Weights of a small mixture-of-experts language model, trained from scratch on English Wikipedia: vocabulary 1811, 298M tokens.
Below are experts of layer 6 (counted from 0) of a mixture-of-experts language model. Rows are named router (the router's row for the expert), gate (a neuron's input weights, with its number), up (a neuron's input weights, with its number) and show model dimensions 0-127. Each number is 200 + 40 x the weight over its row's rms, rounded and kept within 0 to 999.
After each expert's rows: a language model's description of what the expert responds to. This comes from a sample of Wikipedia text that the model never trained on.

# expert 5
router,299,209,268,198,193,145,204,230,150,237,236,232,249,215,187,151,241,165,240,183,180,201,201,148,123,188,172,234,203,222,199,190,226,151,182,204,170,143,174,213,227,179,230,194,193,181,211,218,170,237,202,227,156,234,93,178,241,222,110,96,130,203,193,191,121,193,231,173,219,149,243,179,230,209,230,206,190,216,218,141,222,174,184,163,198,176,302,182,75,109,132,242,231,156,172,206,241,205,191,205,253,244,221,183,175,229,167,191,181,251,177,218,138,248,211,233,153,218,166,198,196,224,185,127,246,239,230,186
gate1,219,175,182,167,180,226,200,193,182,147,220,256,232,198,216,316,218,220,234,227,135,239,176,174,163,219,213,219,190,182,170,263,248,176,172,258,246,290,183,193,251,191,210,191,114,171,189,237,131,184,202,326,193,231,100,264,246,189,168,201,190,220,260,213,182,145,135,168,197,212,170,220,286,247,211,130,221,240,188,221,214,208,179,156,236,154,193,183,160,194,166,190,193,179,195,233,255,252,195,266,248,249,183,221,243,198,178,219,240,276,163,237,201,251,228,245,264,200,151,193,275,249,227,194,214,164,192,184
up1,191,194,188,199,220,143,220,208,185,195,213,184,204,245,241,216,157,270,150,250,234,178,205,161,164,169,152,207,210,159,235,287,284,193,154,172,226,243,277,165,115,242,171,261,230,194,171,262,289,188,203,204,188,140,154,150,237,187,135,201,163,277,134,233,223,222,187,224,125,193,284,200,167,185,191,171,250,185,199,241,171,117,211,253,196,243,187,260,197,274,205,178,172,191,218,223,210,201,201,218,203,304,256,211,241,199,154,162,230,173,217,169,247,149,231,209,195,204,158,203,150,248,182,238,234,194,253,277
gate2,182,216,155,197,243,124,148,215,196,204,211,188,114,168,169,201,223,70,163,207,191,182,240,249,211,243,206,254,233,196,180,237,186,208,203,174,179,151,145,199,192,204,116,156,123,229,171,186,160,244,155,256,197,202,215,146,192,178,186,148,194,236,193,205,165,195,170,174,163,182,143,177,140,198,206,193,173,217,144,121,177,228,202,230,216,174,243,210,159,128,168,220,229,202,165,158,341,130,188,213,269,178,106,227,188,202,205,188,176,155,213,229,153,231,244,220,171,166,155,179,263,225,178,112,206,169,150,174
up2,202,178,188,145,242,273,210,206,285,195,223,168,211,195,264,163,191,181,218,267,190,221,205,211,245,217,172,217,203,131,255,183,260,175,212,297,227,257,125,131,194,204,215,230,187,254,240,176,146,172,239,193,201,171,219,236,269,173,193,186,167,178,130,150,280,208,272,184,186,188,212,173,158,223,211,180,181,248,156,132,182,192,196,177,216,125,110,219,237,196,205,139,183,155,174,218,238,182,211,144,222,129,164,291,183,225,229,227,168,204,170,100,195,199,213,269,225,105,149,217,212,206,239,191,189,235,203,168
Latinate word stems. Stem pieces inside long Latinate words, usually just before a suffix like -ation or -ed, e.g. reconc-il-iation, ex-per-tise, cult-iv-ation.

# expert 14
router,218,180,162,265,217,230,240,153,134,212,110,230,157,148,186,182,168,248,291,209,179,248,194,129,265,208,220,129,240,209,190,171,148,239,253,181,200,222,208,244,206,195,189,183,289,164,167,135,119,230,213,177,213,153,248,179,191,148,188,217,117,240,220,240,189,193,277,169,174,185,203,179,111,186,185,218,193,189,223,164,195,251,197,172,161,206,169,234,160,164,204,209,246,208,276,232,199,203,214,218,270,200,194,154,237,145,179,139,178,246,209,244,199,215,237,230,208,155,228,265,180,126,148,218,262,200,105,232
gate1,216,285,177,192,256,178,195,147,168,217,236,234,168,207,283,226,135,282,197,138,197,243,137,146,171,203,252,262,201,109,154,162,183,178,204,225,166,244,189,210,163,161,227,167,147,163,223,156,165,160,192,174,209,194,204,157,218,277,206,208,173,212,229,145,175,255,193,177,135,202,160,218,195,271,230,301,174,147,136,186,257,125,172,174,201,207,162,179,223,217,184,256,176,156,202,260,247,180,208,242,183,211,195,124,211,149,243,221,182,261,266,210,258,242,224,228,244,164,201,157,157,196,177,157,261,199,242,180
up1,194,180,179,218,211,164,204,194,242,231,200,214,139,208,165,220,195,234,170,212,86,151,217,248,203,125,175,256,167,186,187,235,197,202,167,177,309,162,147,197,281,204,197,255,230,138,195,231,190,227,231,182,199,179,197,154,155,160,123,201,162,176,189,259,121,227,231,167,237,251,178,194,139,180,180,202,142,216,273,186,168,176,209,174,152,185,249,223,200,208,235,180,179,220,286,195,127,109,216,127,181,158,208,150,210,236,172,189,218,221,219,156,219,161,204,213,104,237,195,212,237,242,213,276,159,225,150,115
gate2,157,170,177,197,171,203,170,191,222,227,155,212,232,160,265,187,231,162,143,170,183,222,179,175,213,214,257,190,189,209,238,188,203,125,220,219,158,229,131,215,198,214,224,200,177,158,118,292,179,234,171,218,198,195,255,169,159,232,220,204,254,64,167,225,152,157,176,212,181,260,149,233,215,110,275,209,226,194,212,256,217,224,249,222,102,123,258,263,240,196,147,214,206,204,219,186,156,157,251,230,188,163,209,234,204,252,258,267,232,203,152,242,204,198,241,240,258,237,211,248,189,144,200,198,174,152,128,200
up2,182,185,253,269,143,201,168,273,250,254,205,189,106,206,231,216,277,203,224,262,166,204,133,188,297,171,259,151,265,158,250,171,205,211,203,132,164,177,144,254,273,188,154,168,207,203,185,280,214,183,257,167,202,187,190,189,197,179,273,228,223,231,210,176,178,164,190,186,175,182,196,209,235,204,201,202,225,222,198,224,277,179,206,179,169,185,192,167,165,246,174,255,183,286,194,172,299,220,194,194,145,201,218,142,294,146,199,230,168,140,147,210,144,254,128,204,194,234,205,184,153,193,182,222,212,204,176,141
Capitalized name starts. Initial capitals or first syllables of proper names after space, such as J in Jones, Cl in Clare, Val, Che.

# expert 2
router,223,166,222,179,99,164,148,240,215,268,138,213,129,144,192,212,218,271,158,205,195,219,178,212,246,231,133,230,246,199,184,275,197,129,160,263,237,231,192,252,212,178,197,170,142,187,176,197,222,147,206,137,231,221,122,234,233,217,223,217,254,164,188,205,215,239,210,197,149,291,166,175,202,165,174,263,209,194,174,203,185,176,121,296,109,183,149,161,192,169,205,209,185,224,168,197,204,236,207,190,248,206,170,197,184,158,168,246,212,229,252,194,167,171,201,219,253,186,147,229,140,207,149,127,253,174,114,147
gate1,245,83,193,155,117,162,153,149,179,247,186,258,172,150,139,197,135,202,149,233,238,204,259,168,182,184,223,240,191,264,172,212,238,192,154,258,205,188,181,185,196,153,277,235,214,157,189,183,137,183,216,117,205,254,232,211,157,177,167,233,182,220,198,173,237,199,210,228,231,203,304,159,255,202,193,198,208,259,168,158,166,123,189,243,130,172,195,149,272,158,192,152,191,246,157,198,251,243,141,227,191,199,158,279,171,185,154,191,228,286,224,227,171,168,209,215,245,148,207,236,217,174,174,212,236,222,215,179
up1,176,142,176,194,259,125,148,186,167,205,153,265,208,219,247,207,217,243,159,248,171,219,139,204,225,185,280,250,242,245,193,196,86,204,96,256,273,185,211,239,199,214,203,212,192,239,218,220,158,182,153,173,240,198,193,130,193,222,243,174,162,173,181,111,115,114,213,232,203,226,254,221,213,252,116,177,152,151,167,165,197,165,145,232,175,207,227,166,187,181,296,187,189,210,208,172,178,188,183,184,209,225,200,116,239,163,234,216,216,220,224,153,205,209,258,246,195,192,237,221,160,153,138,171,221,220,178,240
gate2,188,193,301,189,185,252,168,172,194,230,222,215,142,172,248,187,231,211,164,203,230,185,182,162,237,150,144,168,232,168,237,188,267,199,215,223,165,216,171,154,240,195,241,234,133,163,246,82,230,196,193,176,181,246,161,217,235,182,164,183,225,223,222,217,169,282,188,172,157,290,190,217,189,75,188,208,201,248,229,132,249,191,165,225,233,184,215,191,212,227,139,240,215,202,211,239,209,219,206,282,218,211,200,206,280,219,201,239,205,205,313,88,147,195,239,226,241,226,167,162,265,189,219,219,222,177,251,228
up2,237,234,203,242,207,210,235,254,226,235,233,146,237,185,144,253,196,211,216,195,178,188,234,186,205,230,190,206,275,28,162,223,201,138,182,231,136,197,168,279,157,188,212,195,202,194,151,244,158,186,208,219,215,216,196,237,260,253,184,150,182,208,247,220,170,219,169,167,189,262,196,170,152,252,122,240,153,189,149,154,176,165,215,265,230,303,147,148,128,208,183,234,212,171,206,171,261,207,214,211,236,192,222,254,143,261,182,173,176,183,211,173,198,175,184,211,130,177,129,171,209,146,173,153,214,231,240,261
Prepositions and connectives. Prepositions after verbs or nouns, such as of, in, to, for, from, during, between, plus some inner word pieces.

# expert 3
router,295,230,206,185,195,175,213,187,226,267,205,178,253,201,178,226,176,190,236,178,231,200,176,163,272,257,186,225,206,207,162,162,235,151,246,316,209,255,310,151,237,221,250,214,257,185,179,161,206,156,235,210,197,187,237,247,223,154,191,115,191,178,204,230,206,182,276,153,172,231,123,174,201,191,261,229,89,265,217,197,207,183,199,212,221,177,178,204,240,197,168,245,147,127,177,222,209,198,177,194,167,164,152,230,179,243,244,253,224,240,152,237,113,200,185,256,207,205,156,247,189,277,243,225,215,163,183,152
gate1,188,245,182,194,206,169,225,166,232,237,178,223,202,116,236,129,292,178,196,219,205,219,241,128,214,228,246,193,203,257,250,231,195,228,177,174,174,209,203,128,305,223,269,237,180,219,192,142,232,163,175,175,195,202,207,230,167,168,225,158,168,195,118,179,143,233,168,143,217,179,253,166,112,263,171,219,170,185,244,186,218,183,158,234,235,201,229,243,188,142,192,242,149,179,153,229,206,193,209,217,133,186,251,190,146,220,211,234,228,229,210,282,56,197,223,196,241,190,245,166,224,278,142,206,218,245,173,178
up1,196,287,131,178,226,210,155,206,228,259,234,185,181,197,259,237,201,215,224,228,224,222,172,231,171,191,195,161,199,251,222,138,170,185,197,182,148,179,243,148,164,203,210,182,182,127,254,182,120,191,198,207,216,157,207,294,158,213,224,281,246,167,177,251,157,220,202,205,224,256,194,238,173,208,253,210,157,201,201,166,145,206,250,175,220,132,197,262,224,212,163,203,207,154,205,215,144,228,191,192,233,224,189,73,176,183,169,293,202,188,151,315,218,208,273,262,215,221,179,206,232,233,131,175,261,174,284,215
gate2,143,217,219,125,185,215,122,224,200,255,144,121,119,182,167,228,174,218,225,157,271,189,205,166,148,213,179,207,167,194,160,174,122,196,192,269,138,304,206,190,190,228,199,168,188,229,181,190,125,123,174,177,194,176,235,231,213,203,244,128,197,221,207,180,198,175,101,149,249,266,169,288,172,196,186,131,168,250,163,168,213,194,279,175,150,197,193,224,224,196,181,243,177,132,214,160,240,230,152,183,249,188,251,210,201,191,195,176,225,265,203,220,190,140,205,207,206,146,104,170,227,218,230,221,197,163,225,208
up2,175,163,146,224,210,205,223,133,171,258,235,200,136,161,220,215,194,162,165,247,152,225,169,210,266,185,187,158,219,212,175,208,220,162,187,191,150,189,173,270,223,196,249,268,161,142,170,183,245,112,180,207,214,217,120,205,101,278,223,211,172,204,150,273,105,200,183,183,194,265,206,126,219,142,184,215,174,169,191,158,162,165,217,260,209,164,250,158,275,185,142,177,206,179,218,161,216,109,278,225,186,199,129,239,180,190,232,216,165,115,163,176,220,208,206,166,223,134,190,140,231,175,191,197,174,221,208,226
Vowel-ending fragments. Vowel-heavy word pieces like i, a, ia, ine, ian, often ending a word before a comma or line break, e.g. As-ian, Rob-ine-au, v-illage.

# expert 0
router,181,159,230,177,194,150,231,254,237,135,117,222,246,213,155,110,212,197,143,162,161,223,230,230,178,158,195,284,240,209,199,168,146,139,150,186,158,254,134,199,192,205,220,105,212,178,243,189,183,201,92,167,241,174,162,181,200,213,236,235,198,148,188,289,193,174,129,253,222,198,196,141,203,171,173,240,130,194,220,120,223,142,217,230,211,256,153,229,226,217,164,155,207,120,273,242,226,242,212,226,214,154,220,174,185,171,147,162,232,221,160,163,199,236,194,182,172,144,193,213,227,216,217,277,195,206,165,187
gate1,224,205,178,271,211,249,260,303,219,106,195,187,167,151,164,225,220,320,117,165,210,158,213,216,196,184,228,194,210,202,225,271,200,223,262,153,160,257,175,237,214,193,170,110,207,137,187,241,138,191,158,270,216,175,166,208,237,181,251,223,219,137,229,162,136,192,176,199,180,230,238,157,232,171,207,250,223,219,191,172,225,166,231,194,205,143,132,200,176,172,284,222,174,81,215,198,224,217,241,249,186,165,217,184,159,189,228,148,137,196,199,205,201,178,232,159,161,184,183,176,233,224,188,238,252,249,209,159
up1,234,162,190,266,273,168,233,169,204,153,197,187,188,146,193,180,223,262,248,192,204,191,283,148,213,137,216,130,207,207,182,222,104,191,203,164,144,167,242,193,181,238,227,232,267,263,215,130,267,219,231,193,184,177,227,190,197,236,212,135,172,218,284,302,176,216,201,224,137,184,148,260,224,210,225,166,237,170,242,139,205,269,169,228,227,220,164,165,163,141,202,264,219,287,241,219,200,185,149,170,231,215,193,183,168,244,222,241,202,271,234,243,240,166,150,176,188,184,261,210,224,209,145,212,190,281,214,177
gate2,235,225,152,169,214,213,159,221,157,224,230,173,189,266,231,127,222,272,277,168,125,225,214,251,170,209,239,253,254,216,183,127,211,209,163,150,278,250,199,186,238,225,207,175,218,196,231,219,167,250,111,235,175,148,159,180,218,259,187,198,218,256,210,206,212,188,208,195,186,195,167,171,169,258,150,142,144,214,215,202,220,202,224,214,222,186,166,174,227,204,193,217,218,265,289,183,209,243,202,203,230,182,221,176,127,178,245,206,245,148,256,188,270,156,248,217,133,226,273,216,162,158,143,279,309,157,146,183
up2,179,149,250,200,183,203,220,184,188,157,165,235,220,197,152,223,200,116,143,220,191,105,181,173,207,164,144,208,210,181,225,237,84,169,228,173,172,156,282,215,246,156,203,163,162,270,201,223,228,174,221,243,226,152,244,223,229,225,291,127,235,187,200,143,177,239,169,212,197,140,242,208,230,194,118,180,216,210,253,199,200,128,162,198,203,220,206,262,217,285,150,217,192,200,219,254,249,145,170,238,177,234,231,251,214,213,244,167,216,125,133,191,175,205,200,113,175,249,158,191,132,217,202,209,206,179,126,190
Punctuation and openers. Opening parentheses, quotes, dashes, paragraph breaks and table pipes, plus odd word pieces like ro in abroad, re, pro.

# expert 10
router,185,272,225,223,182,189,266,155,171,207,214,233,118,245,143,155,222,189,179,199,91,246,205,168,224,264,192,151,126,205,238,173,187,160,259,206,198,188,195,276,196,192,280,218,173,182,224,199,189,239,198,251,158,172,222,176,213,234,219,180,148,272,176,246,168,228,184,146,235,206,275,197,219,241,261,269,270,176,144,142,220,246,203,211,151,241,182,217,223,206,204,131,293,169,264,240,227,250,221,221,189,250,274,175,175,182,219,152,212,206,191,285,259,186,201,187,189,204,238,182,230,228,216,212,258,165,127,184
gate1,255,233,259,235,214,176,218,220,168,193,246,252,193,187,196,225,227,210,201,219,177,121,199,251,179,156,160,177,211,221,187,185,237,193,221,180,194,161,189,146,270,249,157,169,191,263,282,243,244,297,192,277,172,209,182,171,225,147,125,225,189,276,244,245,218,214,248,157,201,136,196,157,221,247,212,227,201,207,205,201,170,211,253,175,239,203,123,210,235,248,198,156,193,262,215,145,227,290,237,169,175,230,315,175,217,178,271,129,247,219,249,157,145,241,202,177,114,178,209,223,225,202,232,228,229,172,176,165
up1,294,261,267,151,190,216,199,176,249,119,199,210,244,193,235,212,214,196,195,238,209,257,147,257,188,151,203,202,210,225,216,216,156,235,226,167,197,212,228,228,198,277,281,175,155,261,226,285,267,258,211,252,263,196,243,216,153,151,224,194,247,230,244,206,206,231,178,263,165,238,188,176,128,225,202,196,133,257,176,227,198,237,232,172,177,229,195,188,167,138,208,273,164,205,221,243,185,154,156,214,240,229,269,192,152,230,197,235,151,246,231,237,182,252,164,175,217,150,172,105,230,209,221,158,203,222,111,247
gate2,224,159,204,159,235,132,240,218,197,214,230,213,194,252,195,141,178,241,146,170,170,206,279,243,192,216,188,172,181,272,181,207,161,101,216,167,216,151,139,186,226,192,223,174,284,248,222,196,173,184,226,223,189,239,179,174,174,229,268,170,223,185,137,170,164,220,202,217,172,235,210,161,182,217,236,263,234,92,160,204,193,180,188,198,243,114,244,209,247,160,237,219,251,246,244,107,167,148,203,226,146,179,288,237,182,96,186,180,239,159,201,226,215,203,184,271,230,223,200,208,198,269,174,250,254,127,192,206
up2,226,159,324,193,235,193,166,205,189,180,244,213,272,231,260,202,202,154,263,188,203,153,255,239,216,184,141,235,240,222,206,211,181,191,202,198,164,221,142,223,212,196,165,251,197,102,189,204,269,225,243,224,199,202,154,254,123,205,281,193,266,245,286,217,192,169,171,207,245,168,242,263,211,202,179,132,219,218,227,200,171,145,231,169,172,231,207,205,164,133,224,141,217,267,241,223,244,179,233,202,210,230,176,206,235,135,164,197,211,246,224,239,235,214,215,120,217,243,276,167,133,143,254,217,252,205,143,230
Lowercase word-starts. Lowercase first letters or early stems of ordinary words after the, a, to, such as ec in Reception, con, art, p.

# expert 4
router,224,254,230,198,219,181,125,187,242,200,240,166,204,210,175,256,201,154,281,152,215,187,219,175,217,160,223,200,173,222,210,204,221,228,250,238,155,143,315,175,177,259,210,171,166,144,184,101,214,255,164,235,210,153,205,113,210,197,234,96,213,220,190,304,194,185,148,218,239,185,262,193,236,184,217,161,218,272,166,201,134,218,221,249,129,223,202,172,153,158,156,199,202,200,181,163,217,258,245,199,207,141,165,151,193,276,182,240,196,201,168,226,195,205,219,242,120,247,162,171,154,150,152,194,228,192,222,154
gate1,216,176,205,231,152,152,218,157,193,186,240,171,228,223,173,254,207,187,204,133,214,181,203,175,176,133,228,243,179,186,150,222,141,184,236,140,229,139,134,225,274,203,211,267,102,211,160,144,334,134,162,169,158,151,250,224,176,213,206,241,161,185,195,205,195,144,205,185,202,207,253,190,209,179,205,226,123,246,185,214,232,187,142,282,242,218,214,144,227,144,233,150,267,161,229,178,182,181,237,286,151,222,185,175,256,248,178,212,155,274,184,245,225,206,178,210,185,250,154,214,125,215,159,176,193,203,212,240
up1,195,204,188,284,239,173,150,251,152,162,220,257,200,189,132,217,217,187,231,154,244,160,212,227,183,274,162,140,185,245,232,227,216,195,227,240,210,232,177,213,188,210,170,221,242,189,239,292,244,160,266,142,167,177,258,133,187,215,206,172,105,197,227,211,216,236,147,188,223,173,206,302,123,264,237,145,131,191,190,211,167,193,192,177,250,213,229,182,171,163,175,160,252,253,233,155,200,154,167,173,236,148,219,145,169,265,176,175,208,243,168,198,166,163,231,249,202,211,136,209,230,255,217,247,230,313,200,207
gate2,194,214,173,132,200,195,259,196,183,230,194,184,261,198,176,221,168,253,208,106,215,168,215,225,191,212,160,253,197,174,267,172,214,225,282,204,221,182,239,255,228,201,191,158,183,191,198,264,207,266,145,197,296,156,238,231,176,155,222,150,190,266,183,241,198,156,202,220,258,186,211,184,241,209,219,215,182,232,170,205,249,234,268,218,103,189,230,259,167,174,160,260,220,245,238,129,283,235,215,166,145,142,223,165,264,171,179,273,215,159,213,203,177,277,226,225,185,116,216,141,231,213,215,234,288,241,199,166
up2,279,198,196,192,206,215,189,159,163,282,204,149,179,220,156,250,240,228,223,198,261,225,183,244,137,211,129,157,201,185,163,246,184,144,195,209,223,179,164,180,204,198,216,242,137,237,246,293,217,150,196,182,193,237,165,172,121,228,213,163,188,209,196,200,298,210,127,179,162,219,263,195,166,226,254,146,145,231,169,267,288,222,198,230,147,269,141,166,196,165,150,229,236,171,308,172,184,132,182,288,140,218,171,159,166,196,183,220,266,178,182,191,178,206,265,202,218,164,217,190,173,183,193,168,219,210,232,233
Word-final suffix pieces. Word pieces ending a word or stem, like t in revolt, s, er, es, ies, ect in detect, before commas or endings.

# expert 9
router,192,222,196,176,186,227,173,140,198,175,149,275,173,137,178,140,237,144,217,241,213,246,219,207,229,238,154,272,218,191,82,203,183,196,162,212,267,159,188,213,211,216,195,220,214,203,194,152,206,173,187,216,379,223,189,286,201,140,205,219,244,209,170,189,195,147,214,206,144,256,183,163,150,188,229,228,226,171,215,227,140,227,264,215,190,191,231,245,205,158,179,134,208,188,168,201,218,176,199,231,242,177,294,193,187,241,190,191,209,255,215,258,270,220,207,225,262,193,223,194,278,193,248,293,180,209,182,220
gate1,164,228,207,174,210,259,214,208,153,202,229,219,222,208,176,198,200,217,186,255,207,251,169,276,141,143,178,244,259,173,159,172,157,136,153,151,235,239,195,200,213,258,206,186,229,128,249,205,152,194,181,271,238,238,136,207,233,235,208,195,255,265,189,192,180,111,260,178,191,161,277,224,139,154,272,220,175,197,214,234,123,231,153,132,218,204,185,281,192,210,149,180,211,162,170,151,197,206,172,159,138,236,210,203,240,187,163,201,154,265,260,178,153,214,239,246,214,165,125,162,136,232,271,165,135,214,188,200
up1,212,139,163,270,212,210,170,210,273,182,259,232,242,228,180,176,214,165,198,217,197,181,192,214,248,223,158,200,234,206,193,215,139,179,267,211,262,148,224,216,194,147,168,211,259,214,218,195,161,165,176,193,173,152,212,173,210,235,224,128,244,176,165,211,199,235,197,212,261,186,219,143,267,250,153,184,294,233,171,219,128,199,114,140,212,266,172,163,285,192,174,211,211,242,212,224,136,189,200,229,184,186,234,222,190,177,230,107,261,244,210,201,302,122,153,108,216,226,150,155,203,148,160,161,151,162,201,199
gate2,237,244,206,222,229,221,248,143,174,240,179,266,237,196,183,160,243,164,159,314,265,266,207,242,190,223,181,236,212,147,200,128,208,228,155,248,214,208,126,258,149,143,261,180,213,221,188,194,187,154,201,174,195,205,134,271,278,206,174,192,209,221,164,218,233,136,255,230,206,202,207,174,120,150,235,242,194,210,205,234,112,235,179,167,244,202,143,156,183,141,190,255,158,196,211,238,190,160,212,197,197,197,286,177,201,258,181,144,174,223,186,228,188,155,227,264,119,199,258,213,172,150,219,208,237,240,125,193
up2,152,259,183,340,231,244,173,178,282,216,222,235,121,229,267,179,217,164,207,194,152,181,241,186,169,246,215,165,246,173,164,138,182,213,208,253,189,200,219,261,210,213,156,212,241,254,168,286,186,181,181,184,217,149,219,223,178,165,241,209,206,250,155,183,197,179,244,173,184,205,222,201,233,231,193,152,137,221,148,194,292,192,293,208,191,116,236,189,206,260,228,205,149,192,216,278,191,194,162,211,157,189,229,216,203,204,181,147,215,166,264,177,261,209,217,295,108,205,154,165,205,199,165,235,245,233,200,211
Capital letters, acronyms. Single capital letters and pieces inside acronyms and abbreviations, e.g. IAAF, U.S., EUR, BATE, plus sentence-final periods.

# expert 15
router,209,194,189,200,167,263,143,160,103,177,189,249,230,183,191,171,215,189,199,171,184,281,144,134,136,177,178,145,150,214,229,151,150,216,166,129,226,173,161,264,207,246,177,222,156,193,250,175,185,254,92,203,179,230,183,231,199,175,153,182,158,199,229,184,201,185,208,178,194,163,257,183,161,237,253,176,223,162,201,132,162,161,225,275,212,138,247,215,179,265,167,155,211,172,185,257,204,166,257,192,263,201,180,169,153,133,182,197,184,212,174,173,213,182,285,239,107,171,188,214,191,104,237,168,163,135,171,221
gate1,236,141,228,206,183,217,176,223,198,185,166,225,228,202,177,248,215,209,150,205,221,230,159,132,226,186,256,195,157,267,185,121,213,166,192,267,153,164,210,203,254,198,201,214,171,172,291,232,188,228,141,215,264,159,292,233,133,181,258,197,194,257,104,137,181,150,195,173,237,234,204,229,131,185,204,287,175,165,219,174,222,202,208,157,121,181,252,250,231,166,251,170,183,256,188,219,203,258,194,198,230,199,159,110,154,230,229,192,205,160,175,254,211,182,248,114,165,217,219,172,228,189,226,290,136,181,211,218
up1,154,220,244,171,169,136,251,216,180,135,190,143,191,112,136,125,147,158,205,207,164,146,252,164,185,229,178,177,241,146,182,248,144,191,150,276,247,205,197,191,190,247,186,200,174,236,204,150,246,210,255,200,191,173,168,182,81,146,231,264,124,194,264,195,198,241,228,170,207,207,197,178,151,156,231,148,211,247,204,208,217,141,178,229,212,193,188,192,158,184,206,187,192,218,242,144,158,176,202,195,208,154,258,230,276,250,218,154,204,140,210,244,181,241,179,191,193,197,133,147,215,266,194,208,151,114,119,181
gate2,176,161,195,190,179,188,221,123,186,139,213,197,209,159,159,194,227,209,194,84,186,235,169,180,140,237,155,274,181,175,166,208,185,205,220,173,218,233,139,228,240,227,219,217,209,179,222,171,227,238,216,186,214,224,182,176,163,130,168,200,131,172,189,198,262,261,166,151,245,186,155,229,200,208,189,201,266,208,249,209,225,168,177,192,192,119,304,126,178,188,174,152,277,147,184,263,208,157,209,222,190,120,267,228,167,193,125,137,223,183,183,290,132,130,230,203,131,189,169,174,161,204,242,218,185,167,275,203
up2,212,200,147,237,230,255,226,223,287,218,204,182,279,176,201,183,215,228,220,263,197,218,144,140,245,241,157,198,192,158,202,154,278,261,178,167,214,223,177,222,241,237,205,114,222,164,186,239,232,218,220,170,258,247,205,185,274,230,224,232,185,167,184,144,297,220,170,190,244,246,188,172,197,224,238,252,159,222,228,179,236,218,188,174,180,241,219,232,145,248,233,176,156,248,138,260,187,220,177,153,176,222,133,223,197,214,290,215,250,187,265,206,229,183,145,197,254,224,133,231,137,143,203,279,271,260,216,235
L, m, v syllables. Word pieces containing l, m or v, often vowel-plus-l/m like ol, el, em, um, e.g. Ad-ol-f, Ant-em-oro, Res-ul-ts, Al-abama.

# expert 7
router,178,178,215,210,227,176,223,210,238,254,198,180,136,233,170,212,206,214,230,182,192,333,256,212,186,302,176,226,150,210,176,190,136,181,272,188,140,237,187,167,253,182,163,211,145,179,200,195,148,193,269,171,243,230,245,236,203,207,104,257,274,254,157,284,203,212,181,248,139,252,162,181,219,213,169,173,214,145,280,192,160,180,214,301,147,212,207,132,174,252,209,214,205,148,233,228,194,133,268,201,182,204,203,182,179,257,208,217,223,233,242,169,181,228,206,188,225,194,221,204,185,252,265,257,190,186,181,157
gate1,251,234,207,211,214,210,288,196,144,197,188,246,170,197,109,165,243,183,94,206,181,257,244,150,232,226,202,185,180,206,251,239,173,171,223,240,94,230,261,169,210,181,201,160,219,220,176,145,184,170,198,264,219,277,178,221,110,203,117,212,203,240,163,122,190,258,214,192,200,223,163,259,222,225,195,174,185,207,178,205,227,199,178,152,148,224,158,127,208,225,153,262,189,184,212,229,265,161,185,166,208,160,151,230,197,172,278,209,173,232,148,187,233,208,164,224,151,141,191,289,162,196,192,247,272,220,246,199
up1,203,203,254,178,219,135,195,219,222,155,234,192,183,215,165,215,231,141,219,176,199,180,200,288,182,158,239,184,203,230,149,218,296,157,206,209,277,223,160,247,223,153,209,175,201,149,256,221,203,153,148,187,148,237,229,232,160,186,225,210,273,151,122,242,213,212,157,153,189,114,177,248,235,185,189,251,178,209,141,240,216,174,206,133,204,214,196,208,235,226,222,285,177,242,253,84,212,207,153,156,220,185,176,208,205,236,192,218,200,178,177,191,125,214,257,284,146,114,129,183,147,210,256,206,218,189,140,192
gate2,228,271,168,241,214,241,198,160,235,255,93,146,202,209,118,197,220,199,236,232,227,246,181,180,166,251,174,204,108,235,202,175,234,175,211,212,272,203,178,186,110,187,257,227,174,129,162,212,178,156,212,219,200,241,223,243,161,244,172,214,203,199,211,186,156,213,256,255,255,223,211,186,188,204,248,219,187,219,180,198,172,217,230,111,113,212,245,242,140,221,126,221,240,213,164,203,247,105,290,183,224,194,162,189,251,225,180,215,212,256,202,247,166,200,170,266,183,220,196,121,204,138,220,151,152,240,241,203
up2,171,213,269,165,299,232,214,215,200,204,194,210,282,133,250,145,215,198,196,217,244,147,153,214,137,217,248,171,201,305,220,160,163,118,188,164,171,160,194,202,242,197,195,228,222,200,224,169,170,233,133,313,228,216,144,231,203,169,218,165,199,208,193,128,229,104,215,123,199,199,187,214,288,268,121,152,251,161,207,206,205,196,218,192,186,164,172,265,215,116,210,236,213,198,238,224,163,189,256,160,182,272,208,162,215,184,264,210,164,183,207,216,213,186,180,184,178,221,277,178,194,179,159,234,203,212,166,216
Function words, table markup. Common function words and punctuation: the, of, a, and, table pipes, list dashes, heading equals signs, period-plus-newline.